From a checkpoint of a small mixture-of-experts model trained on Wikipedia: a variant of SOAP for the experts.
Below are experts of layer 7 (counted from 0) of a mixture-of-experts language model. Rows are named router (the router's row for the expert), up (a neuron's input weights, with its number), down (a neuron's output weights, with its number) and show model dimensions 0-79. Each number is 500 + 50 x the weight over its row's rms, rounded and kept within 0 to 999. Numbers have three digits each.
After each expert's rows: a language model's description of what the expert responds to. This comes from a sample of Wikipedia text that the model never trained on.

# expert 41
router:461509533464523441383601427397559456563544481453528549487459559505516567506457514469453511599491592578470540520570508431482493425454496460573413555434484519546501520385425429552507528485550578519570585419459542528611494487581511426483509578
up0:552546498546489424555412428594426419454462446606517475477535481472446517451471530479450468365603486375592428540526531553503516535487534539475515492550488464526509527472516503439516490473363456467494451608472445471472427536450481482526431470
down0:483512531425504440535492491512556543446542513457547543580539544490506429444388533493454549460389547498455531543520511519376525427533481504526484405521515485575535483505419455472478412497502507411414459509564546441506435519481495428569511544
up1:415510495440514473522550499450540479528541576458490452532543420457581458473478492523472418482473513456518431559473491469562422490526457520480532530484481425489514467559452474541502510691562374574534527339526520476554554425519489432512434640
down1:488524490507538490460442480522454559475466581534456489555471567516551452544489564498525473584520425564583515457514472474523534460493457490558502537477490568475422484482510472468497417427510533565552491534483490503437491501530510443541479428
up2:487468499522534593522556375508518359511450482478493481510393424551534498507511475514448472624516497608454576407494512462585553485449474546628511453485490476553511478531523427470570588498590535523512523483481450528516526450492529430532494513
down2:545528458542531501557557555488604578511517521498510494443424458486548496471525525517533428475518421544547425538401518492489487535411496570553518505508486469482495514550470595606516442520461500460574489449477513496609523565363537506429432597
up3:506478440435544487542528422500437535516552475503496536480646481449471491518534499491558483408532391376534521505497544614452479549509486515548511515336513500504432560538430442551461381567494498548494458458488542595517467539491578485466450498
down3:568410491498563468492525578458559507492395535512600577558474440520448505418596525393460520489555544487547554541486528522423581527492396494537585558475485487529358536514491481450479542461463537522492492456533518541542510477526527484518402558
up4:473414454450480505515480485514519617529568533519459510523532517378493470523535512608467554482532540510601450559522434503478391584474520369618506431427525515520412514428577530445429409486489493496583555444514501504471488502605519441469443430
down4:535422488483429514505526483532408478492570576465430482502630480482486495459493499488496404529500553475532467493472491514536526499544573310543534513532547545579504513525516556445530498538500523520555507447487423440547518503583575420557528548
up5:356511418462505467546578495494550530601491502494501438520568576373549563499503524570495523480528494414597446527487496427423476592557491507591497471511561534520540540427589503468445521468536460455510449518439521464534494479436522410462464515
down5:533457430454565501422521355467516587533534498617532518482519509582538589463571473579482560530461474523510575592455516540383546542509500516443372463491528512486482494551498528554496593487568520526563487459474439473523418504408361462457578547
Commas, conjunctions and prepositions joining clauses in running prose: and, to, of, during, until, while, including, by.

# expert 42
router:454476452524561511448602451472538383604512461432516485486457522446494555473537536485480527574562591538427484494551572490485451463443533375526404560451517510530452503480432481502480495492535495504543489460441536534554522464520543430446564581
up0:410446485474616482492448522541527516553539492526530508487468526657449544520444471450536540513511518519582553464513552437508525504595525489522388514539508437549529500467453502501568446458419517425592481467543523461429543568523535507456450391
down0:495492437553553482549434534429526551456509527481520548460469459613507576518523529516441529469441535441503434562584520459569473466608488466474475531484402458583462566552442560566522508481449485524575543502477493477494545500434520470480381481
up1:396531479457568468514485512443523478549600447430530528440465478484478662476496518486437530482488531526459496515576540507570462510502540480551469410510574563493433485528492545536470562511522499483560508541531507516584512465473485457452563514
down1:503452543536487590547542473594474503500504505461549548512432438494467403483433518437513416571475462457443536464444466572480481524450406542467525530475391512462454476441433568453482518484422460454490451471536549446457565481489588560459479454
up2:384473478427499508438469512507473507523511390505505482467558512455527489505464517527470559509596591499544552557500534444502519406587554458508504516538509576539569477495514407531507522468497527461567614518484517491515518552543488488502517532
down2:561524473567468424484459532464453494535547452537526585450579474495520518545508543531555523471543556473511435480538485412494438526569478559583589482421538531490566510450584584492491481474565568571509534468518537505515431536409549602510427463
up3:368523472428558482512461455446576461449562469457463485497559543476452438466428621478514535509549560513502468536604512444503486510411562568519485558457527491550510458490485552589495505522571508541577531485479563572539534478524511436459567546
down3:493502483445451450480548536508439461508521497507545535440417490519491534520527504511502460446472541401480531486521497539482559465474463554500496441499565558458538463554501570537494386483437508530566375471500445518522472527457439485524418466
up4:416512469464492440446505434486550502508553457477445547446450584544471519500464578456442568529565523496469487565484526443479436481435570495594437573514553503516462476469464462531494512516584509496475537506444595507498560528559539486386561472
down4:465451475540458479490441528467443465438471510521484550497506584494524514472455539453449439531443553559514426526513567557434489493511456440545533492512389514557574506566439528471550512468558390539489482521542515460522528486489444576527557456
up5:496536459442527460485465524454514442577534505501421532479486613531417586470415517493555531634553470433519500502514585483535411488502517526487590463424546488600562468519477491512413599470534459476458470454504570483512520479463508451443483488
down5:470475553468475513501483510514511464525458646532480459415542498541573486479536526527538389461511459479511440423479453469422511537501498465491665553483515571453512464467545487515430531487536481453462537505502665482450415459408479513464513534
Main verbs after a subject, such as took, died, began, served, had, plus table cell pipes in results and schedule tables.

# expert 47
router:424438485450576395460491484470551533507632460447424439501508559483460509498459522471528616548522593523465450568533579449529468464466568451518470481477546479568483452461489462481503550486551550567507519481439467619603509500591537459478496511
up0:537463494479521423493571447473463546481500452406555486401479556583527479522435480399518558579483556485487549543484503461423517535516555535547463550509466455482544548547489548514544488443542528517477475560484580588556553467550509440518521531
down0:474457504541516514336558437492445533571481499590428414526573480547577573500418509409483484448530455451459533609437507524440487539526474497591490404570448476433432427557513496470505441492449522516522505478564447499448522471601465604401608497
up1:515490511470517417478524532494518492574544542535500524564544548537612500579532545518545542439439508573545522524493478510512448506451414432476443491372464576462442597502389511500420423570544505511556561457538502486583537575580521458488588501
down1:477533544540545538596478491461449615539443510518472578488487494449510506464513473511497451581499451493579524452495518537519527481494479389446468421448509563491493612548538476469500533470501476511501474459504544463561528515525456459485422542
up2:399425565536475659473524504503523564423522499436493510509480492542519525472458519444477505470453568521513458481547461467467545592481478492560459511526457547530468480405437477487478523620567465463360574479557502584520538442492529488491634479
down2:560507480536448475448490477484461549572515530542601439471521529475534495556534417491515375529497515555489555472633599556561551469546475508551491520483513461484541508462441466659453551567607525523513436401499474460563464522457500459459538537
up3:492568514414563456388529492489501474515452476531449485496511602523581546492615566533481529529513495502522539536457529517535549470495633557539445533517456518483591480450525549418439557509418500453522469472507529568433502509483460468437412591
down3:451592423467498581426512519414515527552522499409516487517496436480523476597549566508440509392506448541496545545406527513476489468495540510504541506462599512579472447533470523490514496436557541402508391457503492513538417484487462586543454579
up4:460556521410495433539575554533477341494463562491517604409519456453501493586581511544527473569499514566415532400489405493478471389491532508503483542449397416491536473438549451532461499486536475431512584507456530560443489447543510501536528508
down4:562556497485517409550420505488432501560554449528507535563590460470446529535496437470408540462434535481518488489564539553542568398506561486462541502419415458454541591526472475529576418477435458543467475427445501566454442531542604442468542553
up5:481398332482471481399499379585530466529552505518496480499476494496551469514519482423545464569518566494510533450491389482525466412517461542547479578454533493484509500576468396503646497477474570479536579354465505485541573534534574477497554519
down5:509562512484524422565574577511502495537495462477400529574488487445452513494506586519530472580463508524496474513503460419498462487613496504507457457471521503454489509567469587473560528514446495562494573511567541467551456524447470449478463546
First pieces of split words after the, a or a hyphen: re, con, comm, inter, cur(ator), ex-f(iancée), plus ordinals first, second.

# expert 43
router:464511430484549373535531410400513535472585464486426504429463516491432534433486562478522525550475513523490521507509467461524550514478553499501451548469544496504467522507497482454463576475527520609505538437425545546557514507461520455540534560
up0:434389436467516429472486436516511433432434486536524468498410443490456530537465459501545458537507487434533499638491469477565498558436473572463496462526502504504384552588500429483546567481515523382375507491466545510494496539448448547523487508
down0:521545532520537513498517470475513560461489527467503545538483594462478565396462542461542486485527359560494511416510523587442570424582475425566459475490584489486496532523511508434451538508339459563482556483504560488516483581524517499656433545
up1:426363438505510435471493614563525490504480547432464581440515495457412538477515489490456576545551520569478459508558566472559519406532496434499376417503534507532485531456486466422550465407479492429499549552538600523556557455507542522489503435
down1:586505532470505525545461531471479495448475467623526561533508494468463518432554552487475462510461462569423521432523422467476518432604439475502497531586518512464439535424506429487444462466472430514544446387513598469485543537415557509503532502
up2:491545432463470387485547538383491509442468596420492483478558527449551547445486481472517396503450506514461456400500550523536452541472520375457540503504453535498530530478465505507461412506480578498503655587526520453527412493537486518489564438
down2:519419533486477459488424458518552524518527491492599452518460533527539511499517435471426481489607464501497502484560438484468484447435545479525459492523518480495524499481501483503467477397563421525509510477560432433509554542510512500469503540
up3:499497480621461491490512539511496449527469449476531504449487456482494527453573392482464500510595545452475510592559577517470470519435526448539463548470479506544467497380426542538514518447566500549486460559525450527518536512562464544495541441
down3:430549475526520576396492581557463444489564445435484504488408476516481401554516519580516476491503499425547517478447546539462477486530482510442516531547465471509508555462535426543495498478542487431460483460535599514483529435590538446529434508
up4:504480498438552434443516417509449456479509604481523457526501562499420544472571481461468532547481579561520489563568480446422573437529567554444481478465511495515508554373486405531449476520521565488466527499507546469603436454437550477565529481
down4:526548454557499450518510494545534408424506585599529527512562465405460505518503460418464429450513465536447455522596525546447423433506526509479566568507486562490489509461524392484589452470507504532440509510484553529482438470508497564547441571
up5:450553468552490449450465444442531483495521359505504473432475506468464451496444590494397483482449497588506487508551501546582506537570429514517568530510486500557470533529506532557587528559559459428416476447450531615500623482504496469431569526
down5:470526548570488534509444528556363618476504452560587512535392619432493510581548449528483488505493526374470530524460472550549487569395461440563461523548551490531518436513538489468511617425540509416495487396439522451410510509553502494416518455
Spaces before statistics in census and sports prose, such as rate was 1.5%, striking out 48, plus word-start consonant clusters like fl, dis, reg.

# expert 36
router:466512443470513351459560448473547443553487476448487450496500499434460545482436545475502536548564556547527502502548511487525505442476570432601509535482571472446505486491471468507445518534517507504529487490443573579560528468595483445457533564
up0:462428550415479568511538453517580549523506441547501439493426503555470521464511596433505548507474480526553584511455431509507490446476521551543526444475469429512407564496466441522477504535522530510529527461507602570558537633633633451490563416
down0:527531517432582547545487548439504487504461565494561500449479544464471548472472530461557534498501380456510555463526490407542582458445531527506497418397503482532496544467556515552488508453463490545536608498447500477531529526496511564523533442
up1:465443480545472509474584473550476515482567396481489459466436514542438507484520542498517568527505455505507485537549565514586485416483514465581446467539495501532474500525531459575524514436465493410533489491583509450588495496516549444519405408
down1:526485529425541483542491496428574543500431532454431462546421515578484542448449468450489519531540471441446544516414436503559537519514597510501557472540444459437473560482553468573511581484599522379522394497536451569470451475520486454449457549
up2:544452486505571508435514446488540448539478391459559585523499474501482519559382555435428535558559614488463574575440521510532478441534593494455462540493576582480523456565523471585507518458503505414491518475475506545525548515400513429431592495
down2:436447464461520505596447520510463525542477450396499482530460464516454519487520514468564439444398479569576560531554429464483556442491501636535442515493505404529527577523560441516490515501444507472480561513436588488450545454571481445520455423
up3:544481527457508523482495465489463381471498543532548435524504509571515554461426571531453522515517501478478452551467559508590539534483560496522484566533574565496505505596560462428463567543480538515553552536554484569490525469460422489480521565
down3:558451518481487547461516517432477543448490479521604460459527513491385428541509537526490576483517547532486500579642497433531523419505538501539538467413523536512517478449538578527473441528576488447470434475455379558422520461545491503500543468
up4:423491536562539596446577505492580527437532505510544454506484501520524433544451401482508497469388491520536407520516477433575403414445498509541550524479489502553508571439441485586537528471552564575545553530447422565579558459493484513430423503
down4:542560562485434419512500547478507461533499610463497469516563461497506452570447430501521421482526563509493517478503558517480444543589440468436513404429459494405645429500423469534456579400517490541519464541514502463528546450505367591390489514
up5:432355436500566487464571530508519486520481399478607435575515500487445511540384515414452488500572544517502540605596552399507477439444555506510548497535517472578563446527592578503494454464523488509502508602455508488561525541576452491494617491
down5:526489516515542558514532541338538476518531521466452483406547398492549418475600535486432453512565506461540477540488451458588538526510487435533546525508540444546565407412536522552441410528458463526598536500509461538461492593458578459538503466
Opening quotes and parentheses, line breaks, compound hyphens like cross-platform, and prefixes or first fragments such as un, inter, trans, con.

# expert 20
router:481487495515555472502523469441540515514519487484539444516407621492521540500462553422373517547542538553436576515582480464506497446481522443492486535425529555517470468423434458507524525530584535531452519400457596489537522475586488424495552519
up11:392519534424480518448528504496475524501441614495524466533415422434472459507497450441591514454464458483515490456523529497516423520426509549481477417495485528490442489476461496616533498527515389567539516497462531504488532532514560459530439592
down11:568464457587356495489614453485543547511435459557584482555434406472508495466502581530574515512536536469532480509496476521598560509439519529477645510540506502499515524548424521416461535536443436465416513454494532481463468480442518491433575513
up12:481578443493610426426528565484504503447550463506472555541532496399518567453499531463523535529555548511468421498474479383491453551532509460491487573516588490484574496475431562540471539514592514558495468513462432533585520438510545467467544647
down12:568445466475511521461478461444456508489472482449472467458489563451453556484505453563452514574558470498542522485547561496557480483467549441576440484497507480480472473485496591542529530464543496526508556551495460481596552470441582537486579461
up13:426454402503579485438584373496556490561505493494443556435421496439521470505409532492457543546473550445486508574539525430489419527400593429589424545515482507543481488471438552492439486524573507567575541475498538557631492509502533502408510546
down13:455470405479500508456581520443536491482456590575497473511532465497397501524441581452598482538503488507534455515419475539513513504543453472495519484408470447490615433512531433463516432488451438540507561411410529535504479490536539507496474567
up14:490410393562448450504484540494507582643504463459516487437404587507440513461533509482508573476547445471557474644429568401483563532442562458445516475522507508526431440604555549484528481575555428460510513472503578476570514503482523361386597555
down14:566455501523516533576493485511509516518515463534440462490543500490473461489530508456592488406541478552518557481571502545490425525444539490372528485452482492492472566547512517420512456483455375386498425503636522441537517455363489551491542535
up15:502519351489531445538472441395555481534524512525496495370507501412461455469529511413505565506563498502494517516461507511517461489473477561571544528467469561564526501535467446481420408432452493517540435590389553557544536541494507463421588600
down15:503442557576551415581545492539590583433514517604482478533492520543466516510453494538501472420476457393472481542601535509443549504532489450407429499470558584491498609505565493486419525493498560449494467566503545584557483509477504418534472537
up16:475500539579559401423524540479576548523485393433546656517570533436529539505574478466449506557563445510537475482509591540512464511514486469485517429501442407521493599432416475583522524531504598480488638488491540528513541437554526502482506596
down16:479454478521414505474409494453429525613421561441406492542449546514485494530539494541462446472484475455402576539546609464456518542557406454533578556542473502496449511495513549500485448542539481551561454451515475410496370541485456573453499486
Prepositions like in, at, for, from right after passive or past verbs, as in "released in", "entered into", "chosen by".